{
  "router_score": "sigmoid",
  "routed_scale": 2.0,
  "init_std_router": 0.0239,
  "norm_eps": 1e-06,
  "positions": "learned",
  "qk_norm": false,
  "attn_scale": 0.125,
  "tie_embeddings": true,
  "init_std_o": 0.0,
  "optimizer": "muon_variant",
  "lr_mult_o": 1.5,
  "grad_clip": 2.0,
  "schedule": "wsd",
  "decay_shape": "linear",
  "final_lr_fraction": 0.05
}
Below are experts of layer 4 (counted from 0) of a mixture-of-experts language model. Rows are named router (the router's row for the expert), gate (a neuron's input weights, with its number), up (a neuron's input weights, with its number), down (a neuron's output weights, with its number) and show model dimensions 0-127. Each number is 500 + 25 x the weight over its row's rms, rounded and kept within 0 to 999. Numbers have three digits each.
Before each expert's rows: "comes before" lists some tokens at least twice as common just after its tokens as in all text; "mostly gets" lists some tokens that are sent to it at least half of the time. This comes from a sample of Wikipedia text that the model never trained on. Tokens count by the router's weight.

# expert 3
comes before: " of", "s", ",", ".", " was", " in"
mostly gets: "to", "ro", "s", "mo", " season", "ve"
router:520503505550480494518462448522477504502529479471559499511574495462544516486482543508497492481533497461502501494499524518496510524507481462505486496471489449475529498514523497544511474516493490532443468522555533492523479513531450468543491475503552512497486515499536516512495484484488429510541490511496510461478489502491470494496504493492522505504470506502497493461542478516525508470487
gate0:500514498509480500483506525546493444478515485490495465458545508442518470510516507488541466490590515502481546539500526498528510521533471492492476499502495504453457499504521499553513530492493487487466457504532510518507517522494473491452566434497535492502505492505531513492534503472464500465495453503497491497529503491509482532489521488516522506503537498536505483525495495499536526483471
up0:507484497469493499514493470512470479478510548554513527520512471453474502468479513491498494499496473527532447464495490521475522510462515522510531507499494545491481494480525500510541532543490524515503459484512538495473491504474504524526486489494450503531462509494502436460541471531505482507480507507514501497515472512485445481510497478501485509500477521509505508520509500531455527483514
down0:469479491484524492503481491495526482547484496527447519494517538488462483496555543485510517477518512493531517493499536517486506530474535515472501504485510493479469457491484490526451509486476501460503467465536516527449498523481461458538477532524500489515516511513489537480540483502510479474536505496500479503536506476484544500479513496499523570489496512540499448494498539526531471484538
gate1:514520520490495516510494488485437558468497493492503493477485443504498506526453528516500504498471478490512502487503488491505476462505552509501481501537522496490480509481496490490526482459510484484500496498513512500481514443529493497496449491484469496495514524487556531507543513475473503497505484489455498506491498498508533514540473485451508524512547516481487513517509496514553501497504
up1:499511495493517484501514517495476519458507480494507507512528536477529484509526562521467536496503517458545529479507505507487521527509513500503513499497470493537452503512526487465537522517486492519480506520473471496495468525489498454477484448470519500506458553569457500487493481487479507528549526511511496520487502482484517487480501465515490481487498495530487493510526495491474533484474
down1:553496488473469514537482528521515497493482514453549484500479474447504488491521484511470458528567519502508512497537529496554550515484495521548404542476500498508530508517491470481508486493502519534508526473496487521483482532456496504462544435540525507537515522489539518527489475523538520512523511495475533492513482541474503470450545463527471514513489500501502510523506493503484484505484
gate2:484560517517534496504489467480551505472499491521504473516471508461489514488514520479479568500505442488515515482495506514502541552481491427520446500487488485535512500457483514560527531492509484540453436497476532493489470502528483493504478492524502513486498512500489494548516486536500491490516474509452491525487475546513459500546473494512509495492456485489494495461459478465504474487459
up2:471515510535508504529442477504512509504501472523533538525490527524550482500522545479493537506469493500512525497508535477478544512485533477492508503496492519488485490504483458515506527499496479478488468535491482511525517536499504493499502479548531506515540452522466519483515476467509527491479501498517505522502527504512495477497470433468501493507478507491505496500505487479510515487433
down2:443573492558538491470481526495493515499495532516473460511467543478474502489511482470520539489493520509474473481491503477484512482487534534497484494515474505525533514471477492461484460488527447467530506554495480499498483497498528478541498505507475452526490479531490516498506500501514519523483521457479502513505492495474530486502539541533424547489537488517527509512535511449490485472514
gate3:485498476485496509515534477541486489545496511479497427473477512490486544541490529528495507499507475498495524538508517496499502497470535485522485499523498473528470494455519490478475504510499508498485517456495504509490467528494496530552489503501475479504498463510518503490469514475497487494469550505505502525489527480504467513510520510494502544493532487504514496490502499519531501541479
up3:502536489484586500511519546505473544533488523492504501497536495453517566509490461503432508492520499514477485520506531475478506526478497466497505505498484465492497504458488492515490498519504511456518444506515508516505501515506489501478486520453479497454508514484459493537475537512501496504494480505492502533496475510516489506527517492485493507486518483479511493503486483513534501505508
down3:527494482575485443491459501493529499462503520525546562561526494514479492486510495464484505505498478496473483509477492550545494526500507509499477484456508495491532506478508508489504536463515529517474544545487498476458492514493488496557533484496518501555500484470462459487467540501540494500501459505491500522510522497547532479481489515466462469516437526459532509504512464481491471517503
gate4:462470468525502495526470468484504507494499488526528466475488500466515470509458483504552470505488478476470480494490519517494478507489497502512500502498505539474511493500509516535501533506500484508477509472525529494499503525505527459494448512494537490490481508518450499515526458519493530481565499499491493502473481540469489528519476521523501488498530505495469499497470494481501481453510
up4:514494504498489505522494504520490471451517474525500482490486520503522497525475519522490490485472529504521476450507539472521485504542509490521434507482509507504495506535554520508498479538510486515468538486491502505525503501469521500521504558518474490468530476503502510497512503508462463494497495492501500527536498494521517513505472492496492535509556494499554503511526502499475486534509
down4:548482539533531497511455508490519501479506495521506504514478465483487458477527488494496525519503438494491461463494461496516464480493477489505511519504502497517520505479527514537500504494545467482516492472496545515546488473480484511483476500472442514495492521490449518525470496511480486480519470470481488494483511498511530512495498490482482530486538503448434469498492478478540500469527
gate5:436503511510509494474498497559459476506505504480469496503514513485489561507543502463507515522492499470501511526502523541459478488512552539479523490495491524452498508517497468464524510512494528487497462481480491495484490563481468461510468456515523484484498500528500468481481530471524476509487511491511503449519529474470498476531510513481517497503548482511494501463498476505514507492500
up5:446522518492492498454470505489497482511500530515448483510497476500545495515472511504496515512490524519492503469510511514461499470476534490502488503553499536505533498523460512484519521500491538501523508539493535495504484490507520470513455475528514502496496499505497521490506545460561489454463504490519507505508476505480507495530486519530502526503533484547494500432474480533535484484523
down5:542480499463501483496495527511486499450470514538540527500544514528489511453490479536504464499535519487504475479481506536506509523547471509493552496465486470532501445547550491513516473495507533512543482500532475490516515505485496508464485476521480483508516503532500470516500522530520465537522516522518522529549466491500490454508457469520448531485470504530532508484505535474465480489507
gate6:547512481506514512502603485469495533485493513502488509455469524551472532540503552488475474507496452469489475514505514477472490521509493516491506509447510457519532495457480472532515519470499491486523502477477471509516520516527520515479541495505537490510517486468511470548484485491461508498495448490543496472519535521504521469506534486463491485521539482482481497533535491510517483463555
up6:501453507520509487495458473515437495526488501505457487538493480511536541462507491496508487512503494486477516487507519519513507512503498498467531504519495498537500495523509535549470497527505491469479514491483447497523524529484538538496487497505499498493508484496519502479508526502501503504504504497534508553523469482464482504490494492518488507516549530519518501496466510494505483488525
down6:489490489500527487512517498485541496488530508467541533522519476532458471490521451493503472522494497459508540462526460517549463560507524459485470506457520523485489492459520450507511499529509438471511497503513514520527485452533522479517493515528515519545503521465494513493453465476499489499509484499512505508534500499495471504497505487548519524471514489515495492503513478467487544468515
gate7:496488476549529511517474492515489541502502502470519488518558500497491555468527480465499533486532503480497525532495458492506451465546473502484480492503498507436529493455532523445490446478522490490483504528524536501499481519519489516500546507478531480523451480473489508483515447453539490471502482488465496493502450507437481532529535461511520499517486516548473497493492487485437477538494
up7:461533545461493488485518494498523511510502490517474544512465516462505468525523470529526491503500541469486495494499547486490527522447508463511497499478479515525493503517453473513527582531483509463546484490478458504530494474515538507501439511534496502498496544522506500511479573518481483509497503500524506526533556495526527483468475533521476512490502505472487494475458498512506521491474
down7:491489498488485533532480492492471497555494446506464490517486554487489524494554521458486491527513454508513521482487484538489511500501525507464488479493492516468477536509485478523501491526514485489469495506515488494523485556522464469518510476556515523533498508514521459497560485498537493503501517518505486514528447530490496483481509477488469475492528472526529522493478511534511468541522
gate8:516462476503581511483529512448494495496485459521514533495500432484528530494502506532498495512487513516513522524489509500509559517492466492482486507523498472448491491566515493509533507485512495530546470534515559511532501535499448455479511519468473504498480541510499467518507506464455468482531480501473504457534510507518484496492487496526481506501486477491510480539476491488527500533524
up8:496492487446490499511503493513477445468500485471478476483519522530487506520507463476500509499505532486520526479507494506530477501524498496481507509487486498525525492475544515431510482509494487556455525475526509497514493484478541476516453493474514477500543492497516508535514472462487493490522503487509490523517472459547564474474498477497531525490501525508509511441462522501569480450485
down8:556507465469477494504504507508494504524506508481505454488502485539533507516503494488532445510512509506536500462506488478487561522556548547467463533500490526535499505505485506512533526465499506500455513485557506510517509475510497481507532505485503504515513467450557506483488465487492516444516517486483523504478482517457433501501516503472507546454540545455513483490536499521486498487516
gate9:517547526501470502528477499498524494543498470511500454485483492489528486486444547501533488498504465486494518530516511478487527521478464501492490505529496499547483506536482487493499546483494485553501484479510535508490480566506464459509492460485504504519478520499497521555532480485489489475548484498496494467497491476505508499509475446484513496502556500529482489506475506504523492468500
up9:483532550513486500502553477517516481527504478522483509478524513475456496504496538488478495492494479478499543508497469532462469537543501460512494502468475501457479508507434483515511492512496516502497482475471461499475441528527507507509523474521492520565499508474495466524462493516556494513450488503476509507505528522496443470507524506488503483492508499501505507441443495505522480581521
down9:524472493535549536529514550493524470480500476510486478464493501520547448448485498509526493457491459540504496484494441462486507527501475498485532508510514486512472509477507514499502522512523483523484511515526472469507452477516509467496511536473515525508516493498466505539494493492495509495515460503529505529478515504475497541497564526501502480514485503501478507425537487475522519539496
gate10:490540454530497504448503466506509513503499464550477506512484514519523506505495517502514514491527490525509537472494526473474504521494473480507485503480511548465537498466500535520483489527497499501444526521502521507495490534513485471478520514493522491536436483491466500462490480518458510499487524504513494449511480477489520520514514486514504477507469519529449512538489507502491497517539
up10:477504470492503489511545508508486520492514527496462481504462494473492507532483513472495511485482478477513510515498479466508495519533524493482521509521511531500536519452530500427508429458494484519537488468501552497454485464523523452558445509481528489527453513491494475505529512476483506513505473502493495468497457492488488502508509552496497548503462494538473495452488508465513452474506
down10:496506452542538485500502490485462478524510543468492528525494446457534466531511501520491511508501492497496477493499472497467453506487465533528513518442489514506485528506554521500490542500502523508441473472487471482527522500526474498440490502509498526520511477519467465508473496543497516504440518454454527484496510453559455477505511469476520502487469520522473540511508480550524540496527
gate11:489505513529482503511525488525468522502512523512479523540510506510515500530509529542513519484482461515515522492507491456556453527465485450483463489470515455505483490459484514517502483487507522510513503531475528496462506478496519496477506470542474510515484499468446476448525491525493482468549508488511501502393513466543471482490487541490511497494497493499495489510542489519514510504527
up11:473493516497519505515491553522462465505510516507526559463473496505529522507560462487497511496487505467526515551495482469518438530541477550515532499457492512476493506508502533513507480460505497484504525509505535497506503521505524518492475498515524491502459538496525519506443538483471502536533521489482508491467543526553501464492500465455495504496517529498520497509486512489504510480474
down11:495476498502494470512496508527496510493506506499494539475528495523506497494491553548513492488478510514558518490506521521473534511517501498510444507501488481458482505501479510524520447520526496454502491515537499491497528530462522488524490550502474487502530527457460528535542540497509464530526482503472518497482496534481510466485464503485471501520543512467504525458488517466524473502573
gate12:503498496539470507509479462510511465488508507491555517496494454502429482546548506527504475478492499516480499512497502488444501515493534516493476509483493469462525482486466507523505491514504491513485478526495490497532523508519467498500538472498504475542536503469501518493473475511471487539473489500510489470495501547504538514461482488499490528504505493492497508536517482495436531499498
up12:489467515491485507524513490480497512470497473544514490494509503467492460557502502501499441508462487468490487523495510498496495502496506551508500498446477464524534497522457544515502461479510502519491530478536507498507505507486510522495462546485514468530512501497512509508499476531489493497521503493513484432511532509447516455494476516507492459509461491517510501533524503477450488555513
down12:468495468507501514540526505517521443436510492480488521480510487478487504494526464542537531541508462502534491464520501483502500493476501450512490526512471521562522516516520528480528497530484477498524501477486497502518519517457461536511484480532511516537516491476562526506526516495467488494513491540559489484475491484484487495529476528508530503535493466516488488444493535506450488493519
gate13:471488521502455494505502512466507475538508521500521508523519504497558456491484468483483509480466513550486513488504457467479487470539474489485486512502506524462485508500515462464486508458507518506503519480514475489457467502489518518505504478467569491514532539507528493446514495503529473540448533502536498561525515504518463496473461482545484468501541475492486520547517490509464498503535
up13:522498470484496500506473479450471467475497492520529513440448522486466515483520552526498495504518505504506487532514485509516518489475505502512504501513496514498519492468522490461502499546483477506475496513464489510478516474473492533478490537509484497505519499488503517514466521531500497488460507503485505490458470510506485539518530511496504485503481508501531505495482498494481511503483
down13:433471486495549487508495482502513504529498442513480480458531442522518485522493495456484502477489516501547496532474489530452479469551519500494488492470515508515507520494473507524490547487541517471528504478505548517505503556493483522482482491499489486474471515496516485483506460563537510469543498479490502515507516508490522481501518495473529520501527497501516501495504482478551552513518
gate14:472440502569480498532491488554540511503503508514507518543471491535480477507517512509534465517500446491537537468495480508473478488518508505498482503492468492493514503480488502504522529473504478491458447474503521494524478498512439460528489524480492499487461547521510488502538534509481543463535563511470506454513536498503498459471502487532498482503544502506476504463481491512478495486484
up14:543489534477517510465525534491534513508493491543467477498484526500476476517518481475537484491494496519488478523495515451479525487481487479490498487467496481485525501549485481494501497484509506530502511528475512497511519542510536536463510472502525504514485475494508484474513440490524454485466467494498507504494444544470519579518499457463487484506489512485483497525475494492468500483483
down14:493467519517519531470486474483524483522477521546496503520519461503497483454522486491505496484496478472480487487532492535485471501497515501484488450478491540470495498511524464502507483511456503424534435524507458484511470540488485499504507477514444497509499477497500482538517456492452504449429491472475482481489471537489512520485480498540465478525458517541504479549467459462504502522492
gate15:514529543506492507461485457533494448476487493485478488500526497469460489501468492516470506512453499470558524456486530496500517454483500478506494499514506540505480501454555509519508476533503475473498501535497493509475475544456499528500522487534568490501516482493547438504558499504461517520501476498476502531492533469474493466467519533477495477497511537479504504518514505508488535501537
up15:488477489520519488506561492481510457483515472546547488500500506541542472493470538556465506502512532568477486505508514465505484534467520507486489502488503505494485498539478509487503487487493513506507533507517439497488496498509520495523473483492511508498472514505487514483500511511499496491482488508497496507483490520552521505500515507500467525501475490529502502469492502491549467486498
down15:492525523495557513540482486513455462509517481457500486500523482493503474488515542561511498508536503493543510497535480497510508518497515501491522452489510503518545458513505481503484482494449495529493495502508495514529502515498474486466508517499547466471521473514531523496506462485525442452539461536519533477457532555484548486549496506478494495504511454502457459489475526480559539515514